Below are experts of layer 5 (counted from 0) of a mixture-of-experts language model. Rows are named router (the router's row for the expert), down (a neuron's output weights, with its number) and show model dimensions 0-223. Each number is 50 + 10 x the weight over its row's rms, rounded and kept within 0 to 99.
After each expert's rows: "comes before" lists some tokens at least twice as common just after its tokens as in all text. This comes from a sample of Wikipedia text that the model never trained on. Tokens count by the router's weight.

# expert 10
router:63 61 54 61 60 44 62 47 42 45 26 34 48 43 61 58 38 47 53 38 40 56 46 44 35 46 60 54 48 49 43 35 44 57 63 53 61 43 52 40 50 43 45 62 56 49 52 47 68 52 45 43 47 48 70 51 44 50 33 54 56 28 56 41 39 47 45 60 36 31 56 49 40 51 86 28 36 61 48 44 39 45 66 40 59 60 58 59 40 53 44 65 41 48 46 49 62 42 59 66 51 44 58 56 49 64 47 48 57 54 68 60 44 46 53 48 48 44 42 52 48 57 61 54 47 37 46 56 69 48 49 65 61 59 56 49 67 49 55 65 39 38 45 41 38 71 34 57 37 39 50 42 47 42 54 53 75 59 59 62 41 45 51 45 50 28 48 59 50 53 56 52 29 45 55 55 63 34 73 62 64 61 56 64 60 64 60 56 33 37 36 31 39 60 59 56 41 56 44 45 46 40 56 39 57 50 46 47 52 54 52 40 48 60 56 54 57 44 50 55 42 41 33 65
down8:67 53 37 44 53 50 57 64 44 56 65 47 63 46 40 49 61 37 49 60 39 57 33 57 54 45 50 46 60 38 50 62 21 50 60 65 43 50 69 48 54 41 53 31 45 65 39 53 49 61 63 64 48 44 60 52 67 55 39 45 62 44 37 59 42 66 58 41 33 37 50 65 12 42 48 42 31 46 54 45 51 34 63 48 43 44 44 55 49 54 25 53 46 43 49 51 48 60 53 54 52 45 50 55 55 60 70 35 54 66 55 49 59 62 37 51 42 46 52 46 42 60 49 58 43 65 52 60 39 57 50 40 35 48 43 44 39 66 53 54 50 52 47 55 45 57 44 42 46 54 44 50 50 52 70 59 40 30 58 57 38 55 41 60 58 59 47 54 44 55 50 55 29 64 44 50 59 55 43 62 56 48 54 54 53 38 48 50 40 45 31 55 25 68 43 54 56 62 48 55 68 35 43 32 71 33 53 49 56 47 46 52 64 63 57 43 30 35 56 56 42 60 58 50
comes before: "\n", ") ", ", ", ")", "N ", "; "

# expert 9
router:58 57 58 63 55 68 60 61 50 29 36 34 40 42 51 49 57 39 55 43 56 44 55 22 49 46 48 58 54 41 45 47 47 49 62 55 47 43 54 41 47 51 50 46 57 40 48 42 71 48 31 56 58 45 73 46 40 43 41 51 67 42 68 58 29 38 46 39 37 51 55 47 55 59 45 39 42 56 47 43 36 50 44 20 41 52 41 52 45 34 40 69 60 47 55 56 58 45 45 59 45 52 51 39 61 52 47 54 48 50 47 61 55 52 46 51 59 39 64 43 74 38 49 45 31 42 48 52 69 50 40 50 68 51 32 35 51 57 54 47 49 56 32 44 29 48 57 51 51 52 57 43 43 54 57 50 61 56 31 46 44 38 46 39 46 42 50 40 32 56 53 37 38 65 53 61 46 42 56 56 64 55 62 49 61 43 53 65 50 46 40 24 44 46 28 53 45 56 58 30 58 41 57 49 65 63 50 52 67 54 48 34 34 40 80 51 61 34 47 46 58 48 51 63
down20:50 40 51 50 47 35 49 50 47 40 46 61 61 55 51 41 45 36 46 48 43 42 54 51 54 61 58 45 38 40 38 30 60 45 51 48 58 43 35 41 61 37 39 80 45 57 61 59 39 64 54 42 67 27 57 48 39 45 55 40 68 51 58 40 46 58 33 46 49 65 57 47 56 39 53 48 44 42 45 73 70 58 40 60 65 48 45 42 59 45 62 50 43 61 33 55 56 70 50 65 49 54 56 45 68 43 49 45 58 43 56 53 45 59 52 43 35 43 44 35 57 63 38 44 48 43 44 64 50 45 47 60 50 48 66 56 50 37 51 32 72 55 52 60 53 49 50 68 69 42 68 32 47 66 70 35 40 45 37 46 70 58 43 50 52 53 53 54 50 60 54 45 64 39 41 61 51 35 49 34 36 50 57 49 48 40 52 57 47 31 44 47 64 53 47 67 62 56 34 49 45 57 48 48 42 44 62 50 44 63 37 60 33 25 53 52 60 74 46 45 52 49 40 48
comes before: "The ", "In ", "He ", "It ", "==", "== "

# expert 0
router:54 54 54 61 74 51 57 53 54 50 32 50 39 45 52 57 51 48 61 36 40 42 58 53 50 49 56 56 65 54 38 43 26 57 59 54 49 59 63 38 61 38 43 49 61 41 60 47 65 32 42 48 58 42 59 57 73 54 34 50 57 21 49 59 39 44 54 42 30 49 41 61 42 55 57 47 47 47 42 70 37 35 50 47 50 54 39 40 54 57 60 59 58 58 69 56 58 39 54 69 44 44 59 53 57 51 46 55 63 65 63 50 26 55 43 44 40 48 63 52 56 66 38 63 60 42 40 52 68 45 46 62 60 60 40 55 57 64 33 74 47 54 61 40 47 54 54 44 69 43 51 61 32 45 34 49 54 68 52 46 35 44 52 49 41 26 41 57 40 48 59 39 37 62 55 53 63 55 44 54 56 41 63 68 61 48 50 47 57 52 49 36 45 72 45 50 61 45 32 44 50 29 46 70 61 56 50 56 48 62 59 47 44 50 59 51 59 40 51 55 50 45 49 47
down14:59 72 64 45 44 48 77 53 48 60 43 52 57 49 48 39 37 42 47 66 39 62 48 56 62 54 50 45 47 50 40 46 48 54 32 40 44 35 49 61 37 49 43 44 39 59 67 54 54 44 36 48 43 42 55 53 43 56 51 65 61 50 57 48 29 45 52 37 61 48 37 35 69 58 65 59 55 49 56 48 25 54 66 60 45 48 48 54 46 39 56 49 48 66 51 47 39 49 45 44 47 67 45 68 39 58 37 44 46 55 61 55 57 40 50 19 49 47 43 57 69 77 52 47 41 57 51 52 49 30 46 45 35 56 64 42 49 65 65 38 51 49 43 43 33 49 51 34 57 67 49 50 51 45 67 52 43 31 40 63 47 44 51 52 61 59 57 70 46 40 48 46 53 27 46 51 54 45 43 48 64 45 54 52 57 53 55 65 42 56 36 60 57 45 53 61 49 42 41 55 67 42 51 60 40 58 47 64 39 50 11 50 41 55 62 51 58 53 65 47 46 49 51 37
comes before: ", ", ") ", "; ", "\n", "% ", "'"

# expert 42
router:56 52 59 51 74 63 57 55 58 54 34 37 50 40 53 50 47 56 42 35 35 54 42 48 47 44 53 52 61 58 53 18 29 51 63 61 50 48 48 45 52 45 32 54 60 45 50 49 50 51 55 42 54 56 58 49 56 39 42 60 56 28 50 45 41 42 49 43 39 52 50 71 30 73 86 44 51 63 37 38 41 54 66 40 51 49 45 42 34 57 44 53 56 50 77 49 43 43 53 50 52 53 54 52 66 41 50 43 49 85 60 50 56 58 53 52 51 38 45 47 44 54 50 51 40 38 40 52 51 47 45 68 49 42 31 44 52 52 38 68 42 65 49 44 52 57 49 28 35 52 55 42 43 44 52 54 56 56 52 40 52 50 63 31 51 51 47 58 41 60 55 43 40 53 58 61 51 47 66 57 63 52 60 54 64 50 39 56 20 48 38 47 27 56 55 44 54 40 61 42 53 50 45 47 62 57 43 49 48 50 62 45 47 43 69 43 66 26 51 49 52 34 56 60
down17:31 52 55 45 45 44 38 29 51 46 47 30 69 51 50 50 49 56 44 76 51 59 33 42 56 48 28 61 33 45 42 60 63 70 52 59 48 47 65 44 54 42 59 46 50 64 62 58 47 70 41 49 58 51 48 68 61 54 45 58 48 54 48 47 41 48 47 61 47 53 29 59 44 51 38 59 69 37 60 56 47 38 41 40 58 40 49 65 37 62 36 53 31 47 42 53 63 41 26 49 47 42 55 46 57 39 66 57 62 37 51 54 76 48 41 46 29 47 54 53 34 48 32 40 54 44 63 43 59 50 57 54 59 33 57 64 40 47 51 45 44 47 49 69 54 61 64 64 52 48 38 72 36 50 44 54 67 56 60 44 48 37 71 43 47 47 56 39 47 69 49 56 56 41 43 51 33 43 55 55 42 59 48 37 51 49 51 62 35 61 40 57 59 52 51 53 49 50 57 43 55 51 56 44 51 55 40 41 51 44 33 68 58 51 50 39 35 49 45 60 70 32 54 50
comes before: ", ", ". ", ".", "\n", ") ", ")"

# expert 40
router:47 58 56 55 54 46 58 54 41 51 66 43 42 43 57 57 29 47 49 30 44 49 54 55 47 50 56 55 35 53 49 46 39 46 53 48 49 58 68 51 54 59 45 63 43 53 58 30 52 43 46 50 52 66 63 61 52 39 48 39 49 34 41 50 39 53 44 47 41 47 50 56 45 59 68 57 39 42 37 56 43 68 59 45 58 62 26 46 48 54 51 55 48 58 51 61 68 33 54 52 62 55 48 66 52 60 45 41 49 61 50 59 44 44 46 55 49 34 62 48 52 51 51 73 51 50 21 57 44 49 44 67 50 52 45 52 74 43 56 59 46 62 61 48 38 66 61 40 41 52 45 46 49 40 57 57 63 50 51 52 54 45 58 33 46 48 42 62 30 58 70 35 49 66 56 54 40 37 72 61 46 55 68 51 54 59 42 55 32 60 44 49 36 52 26 52 66 42 53 49 45 47 60 50 55 46 50 68 49 61 56 51 36 37 84 56 65 39 41 20 52 64 49 69
down11:65 33 58 53 48 50 59 59 45 37 64 43 58 47 51 27 56 32 51 36 40 46 44 48 55 63 45 68 43 46 31 55 47 40 52 70 41 54 47 38 55 35 44 54 51 53 35 61 39 45 46 47 57 69 47 50 41 37 53 63 28 59 53 54 45 50 53 63 43 43 71 70 58 46 66 56 72 56 42 51 70 61 40 39 45 53 42 45 53 40 60 53 42 33 37 55 41 48 31 61 64 39 45 46 77 61 46 50 48 34 59 52 56 52 66 59 34 63 56 32 31 49 40 54 52 67 41 54 71 49 53 42 50 51 44 52 49 45 54 45 65 48 51 60 52 56 47 38 46 55 50 43 48 46 51 39 51 62 50 51 42 55 53 54 38 48 57 64 40 55 44 67 59 71 27 57 32 65 59 61 65 55 51 38 51 41 48 59 49 46 62 38 41 39 49 60 51 54 45 56 55 43 32 54 62 42 53 49 37 58 28 46 31 52 40 46 51 56 64 49 66 51 52 46
comes before: "- ", "| ", "==", "===", "== ", "The "

# expert 27
router:65 59 59 55 73 47 57 74 44 51 41 35 47 47 57 49 55 53 55 25 39 41 52 46 39 49 51 40 60 65 49 38 39 52 62 69 61 57 57 48 51 47 51 51 51 47 38 48 76 43 37 55 51 60 58 53 45 45 33 60 58 63 59 62 38 46 24 55 52 33 51 39 29 50 59 35 52 66 53 50 49 49 54 33 55 49 41 54 52 44 46 55 55 53 69 42 83 44 56 57 50 63 63 37 65 65 49 46 46 53 54 44 50 54 65 52 55 42 54 47 51 42 58 53 41 38 47 64 53 51 52 68 45 61 52 56 46 53 42 71 47 51 31 47 47 53 46 50 49 41 42 60 46 39 47 57 46 48 60 43 48 35 67 58 31 51 40 71 30 46 54 39 44 59 69 58 70 45 54 52 65 46 50 50 40 51 46 57 44 42 51 54 47 51 52 51 48 43 52 54 67 44 62 65 54 49 50 49 61 55 74 44 35 44 56 45 62 52 42 25 26 35 57 63
down1:56 40 41 49 63 53 43 48 51 46 47 66 60 49 52 59 48 48 47 47 50 56 66 57 46 64 36 54 54 61 51 40 60 39 41 66 47 61 59 49 76 42 60 57 31 51 39 40 43 73 47 57 49 60 53 41 49 49 57 35 57 23 48 48 51 39 61 50 46 41 57 41 45 67 61 69 67 53 53 68 48 43 42 63 50 78 58 58 33 40 53 41 36 44 58 51 54 48 58 53 39 45 54 36 34 46 43 46 44 57 28 54 43 49 39 46 44 72 47 49 54 47 48 63 46 76 42 48 44 41 60 52 33 62 45 42 47 40 37 56 46 46 47 22 55 43 54 60 55 45 67 67 28 31 59 49 43 62 51 70 44 53 61 67 49 54 50 46 48 46 56 45 64 44 40 65 54 68 59 52 57 51 41 50 45 61 56 49 60 50 49 51 46 46 27 49 59 54 66 40 43 41 44 48 46 48 34 33 75 50 45 46 38 55 34 58 51 39 46 42 45 57 38 48
comes before: "\n", "\n\n", "5 ", "S", "00 ", "0 "

# expert 15
router:60 58 53 60 42 41 52 50 48 48 50 43 56 39 67 51 38 49 43 61 34 38 72 49 33 50 50 54 64 58 49 48 35 38 50 84 55 51 48 52 55 48 58 72 52 52 61 45 65 50 54 30 36 55 50 55 40 47 57 62 52 51 36 41 40 59 57 48 49 45 57 45 54 64 58 47 47 62 48 54 47 51 51 37 54 47 44 60 50 37 39 71 43 26 57 53 65 47 50 42 52 64 51 59 69 58 41 47 50 62 66 64 44 61 66 61 55 35 53 46 49 49 54 48 39 53 43 47 57 47 50 60 60 47 44 49 61 56 48 80 28 44 60 42 39 43 37 52 31 34 38 30 44 48 41 66 50 55 48 50 51 44 57 48 30 54 45 72 40 50 48 48 39 59 54 62 70 60 68 66 56 51 46 42 60 43 40 54 52 33 34 39 48 46 44 35 53 70 56 38 51 44 48 50 62 63 54 62 53 47 47 41 39 64 59 52 68 34 51 55 41 30 48 52
down13:65 58 68 48 36 64 29 60 32 39 42 42 44 55 34 59 57 36 70 54 63 55 46 58 44 60 52 45 52 58 57 32 41 51 74 62 53 56 62 42 50 53 39 35 65 43 65 46 34 55 37 47 35 56 59 49 44 66 57 50 40 35 40 56 36 70 60 71 42 61 64 48 46 66 42 40 41 48 37 56 47 34 58 44 67 49 67 46 40 46 37 48 54 35 47 50 69 44 65 51 51 46 53 54 56 46 52 58 51 50 42 51 38 58 49 53 49 68 49 32 55 54 46 41 46 60 57 47 58 63 43 51 32 55 63 44 37 53 56 60 65 54 51 42 37 61 52 46 39 32 60 61 49 52 54 57 32 74 46 45 52 45 35 45 50 78 44 56 47 39 57 53 45 51 42 49 63 45 48 49 64 49 63 43 57 57 34 40 46 54 38 59 52 32 58 42 60 52 44 51 33 44 51 51 70 37 58 41 51 46 41 48 46 35 43 53 40 57 46 39 48 41 67 53
comes before: "to ", "\n", "in ", "by ", "as ", "on "